From a checkpoint of a small mixture-of-experts model trained on Wikipedia: 3939 steps.
Below are experts of layer 6 (counted from 0) of a mixture-of-experts language model. Rows are named router (the router's row for the expert), up (a neuron's input weights, with its number), down (a neuron's output weights, with its number) and show model dimensions 80-159. Each number is 500 + 25 x the weight over its row's rms, rounded and kept within 0 to 999. Numbers have three digits each.
After each expert's rows: "raises" lists some tokens whose logits its average output raises strongly, later layers aside. This comes from a sample of Wikipedia text that the model never trained on.

# expert 24
router:539525531514475472492517459495517503499527511498474493513519468446492511495538499499504557464493502518484522496514507525490526560471477532481537466480492495470480503519540485512498432501484475493525506502500503496479475449514484514521493508
up19:509536504492500493508506479488512488487463519467536527495497526507505499488486506486491501463481470542560453535501505487461500531494499526551506502531475483519481496454523475523508474532529514500538514469496449470505502488537475533546487462
down19:502516470518490512522490543522505520489503519479522518492478511451525472498503533509509459540558495494512491515467514458484522503526504505532472486529496506516517479500524456527475474453495525477531520449495451503498465509506508454529519487
raises: " and", ".", "\n", ";", " of", " in"

# expert 4
router:538513506501537510535502496477515448485505524539456470530554485492509487509476507536523477517489500536474469460474532522516548484462505526540485516490480479512511476527473529477496493540533562472489471508512477544478476529472526496491500499
up0:521495464504492500530543504500506461488503456509455548517503516484495433448544556491560505498465509529544490473484498476482526472531469502511529497497529500558524491492542482492447516524504467523503503495473515507462529521502498459491480480
down0:551506539520522462477502465481491560489479518493525465510523496493485493558490460542491495532497497496461503496492503481537475525452477501453503474520481545471494466480532493510492518493495518482482532513519465543493484469526565524522516507
raises: " in", " of", " and", ";", "-"

# expert 11
router:501512472455506485528475505486524451526502525472467493523507495524508451457478488524464469503501516476502466460520495494530516529418504524464489505476492470537530536462479473495513492573507536502491531520510511538491489510488513440479504469
up0:509527480505483439505554485539516521509524507454482502476495505524523469532499507544469521500536536503509466481498464483477475521502474507479475495477462494484533496509522508475478512478476481475490473503553506492465522515518509449541488518
down0:478537542507493510495543488527499508518497510517512465516508527483502477496516486519477493519516495492487490476523476476529522488491566523519487491487515504523466527485514519498484500516549485464495522469547476468497485532513500547512485489
raises: " and", " in", " to", " by", " the", ","

# expert 12
router:476511497486515492478501509487451499473513496454503468512508511486516488512490528551453460511463513500465562540504457481470487462474491511540504534485531538468514515482456486482531532498545512491514448482531505501558480520507513505507473481
up31:532468524513503488507517466498524452446478543519519515509491505457529485492476544524499473489487564543484516477462528505512523503503523464504482510451488536501493460497521542492531496530461503488469479497526511486513475521485503474487495532
down31:550522514524518474514473496493549481506475511444503542536494463507476497507525482479505502479472464511495527531496482462507520492466528549525497476468533507551474501515509499473469534520482515568481492502479468526482504486484437512476518489
raises: " and", " in", " of", "/", " or", " on"

# expert 16
router:468479492450523476509482516436505505499521489507515529513498502498506497547495504526443459525512488496460512503509498490470499479545485527450513489527493485492500529467467514460541466458545501468489510474488525459499471485542559498497488474
up19:444471520523506489482518513525498473531492517496485498449513498507522505511502471505496509471527506525473513506454492499508539499530535520468473488536488513541453510489460482530492522478487514520488525491487514507467502489516482541522481515
down19:520488480511549469501520532491490536539555487527501532489517443499512502486496469521456444467492522493489453489504501491504495526462484540533480522483469526496495508486469458532481479504510511505521488468474474514541449484517535458490460514
raises: " and", " in", "-", "'s", " to", " ("

# expert 25
router:497494536467522493462507522503536521500467504502518500495513493492541480566468517464501515506527517502471467441495553488546489469492476516487509517519487509518476496514533488518476456508428526502501507521519531476491489500547497489486500486
up19:470482492542442511474515475516474477550506492518471465498519497483442513515444507510458482488505490464519493499480456547501484488504499550505481507461518503524502494533532477518495477499493494490500520498469481503533437515482509557501489561
down19:484481510491507482525475489476479503459487497540486518487530432530537480467538515467526551487521497509513504519513497454511516541446460558472487481543513507530518490510500489544474467504522548520525507495502489455504495491492472457495500509
raises: " and", " in", "s", " |", "/", ","

# expert 13
router:515459436493504498492516480506483490450488510546471473490490481518472462449519487492477509481503510489468517519498497491509469505486473462469508483502512482484491511456462503486493533497482488499461450513502484478514527506538487547476522531
up0:525502515478509506455503463535463539494480482546501481484501518503521527516444510519509498452515501517507476491557507520518505539500497523484515523501497462537513554520479493531526494493476516440495482520481525483480474524447522492453516506
down0:557460514479507505544518452468507502470518507535507480512519521491476465500528505529485482516480529516533497477513500478510527465525506532503502497477513501544525518538533510504479526462515494511487522530481497487489514482533485484514483515
raises: " of", " and", " in", " to", ",", "-"

# expert 28
router:485517512522443507503496485480503447489534517504467497485478511508527443538482493523482553476510522507505499505483433480538514505507503502484519487513516522516461456535457504500466539521503507480520494493494509505518505489466485520478509520
up0:502515496530526518492506493479524473493529498462507507527502467461497485531498503525490462453504498507516531496498492506483485484530461565543538473534467493473523495509531492472524433503485508492480526489496463498506481562501491507535474570
down0:450506495503526506517518454468508495447486555479483529454501520465496518502461475513494504536510468502542501519504509510519491505477475467552526534454496525452449526537523483489513465470502515525483510499530510463534489480508482484468517469
raises: " and", " in", " to", " for", " as", " -"

# expert 18
router:489516482462476504501543504497503507485458504471493522502493505447516543496514501498500465519510489513523442493478490489521520473493492525529484495513505511501448467541517479534513539520484480493481470487488496515564470505521470468521491502
up0:542522459517491515489499547527455482517500479490518484507489507479494490533481460485512552503500497508525438507457486469446512503479494487456514525511503500507490555486444497488473507503518519474496517498490495517478479509509484494516522445
down0:490540464483535464476492505511500557474498491481502532502507500503491537514497496482424452536541521504516529502487520481528512452529492520470481525481488514517470491502509460539508503513467505498508517524513508473524506493483492518478540522
raises: ".", " of", " and", " in", " with", ","

# expert 23
router:472506473480474458506509489492469514528506477471496518474476528446504515512517514499445465536514508500529509505501533461473511476494496492516471535524509476501502523489499518509482519472525510436504472480512475545461522494525519448530508485
up19:491512506501511517476499518498536499485475493467554526497502517541496496522450485489463526518526474546528475502531467458505490519522536511505476513547492487502491500479484491448498508509553500503524513516505507472457488520515490551528485517
down19:485542448529457501503447495512513532500469512526510485520490504481544531509470512510500556500507516503461539550483497462488511487490495480504525449486515517532478513488496477554513528509516503506498493489465496482472519493496481513462507557
raises: ",", ".", " as", " in", " to", "-"

# expert 26
router:462497491496500493494498538563524526493477521505547479511518479464500536503499526481499514467500493497435505467510489524488490501480522526541485493505489528456491516457517521533492462525498482470492475477501515464528523502425491522521443510
up12:552505517521514487469452471496560447493489469510503467493505496510499514460509529471531525515514465515518460515490533537456491554483494515512508527491497480488509489526523495456490471488476486513488453516462488493467513485502499474524513488
down12:476503504551493511510497569473479495459538519477512478529505473459452494525433523502513552509514488544505495548524488485517500502529480514507512504515531524537497503466462544480522508529506504473496511480466479530530475486511517541492515508
raises: " the", " a", " an", " in", " to"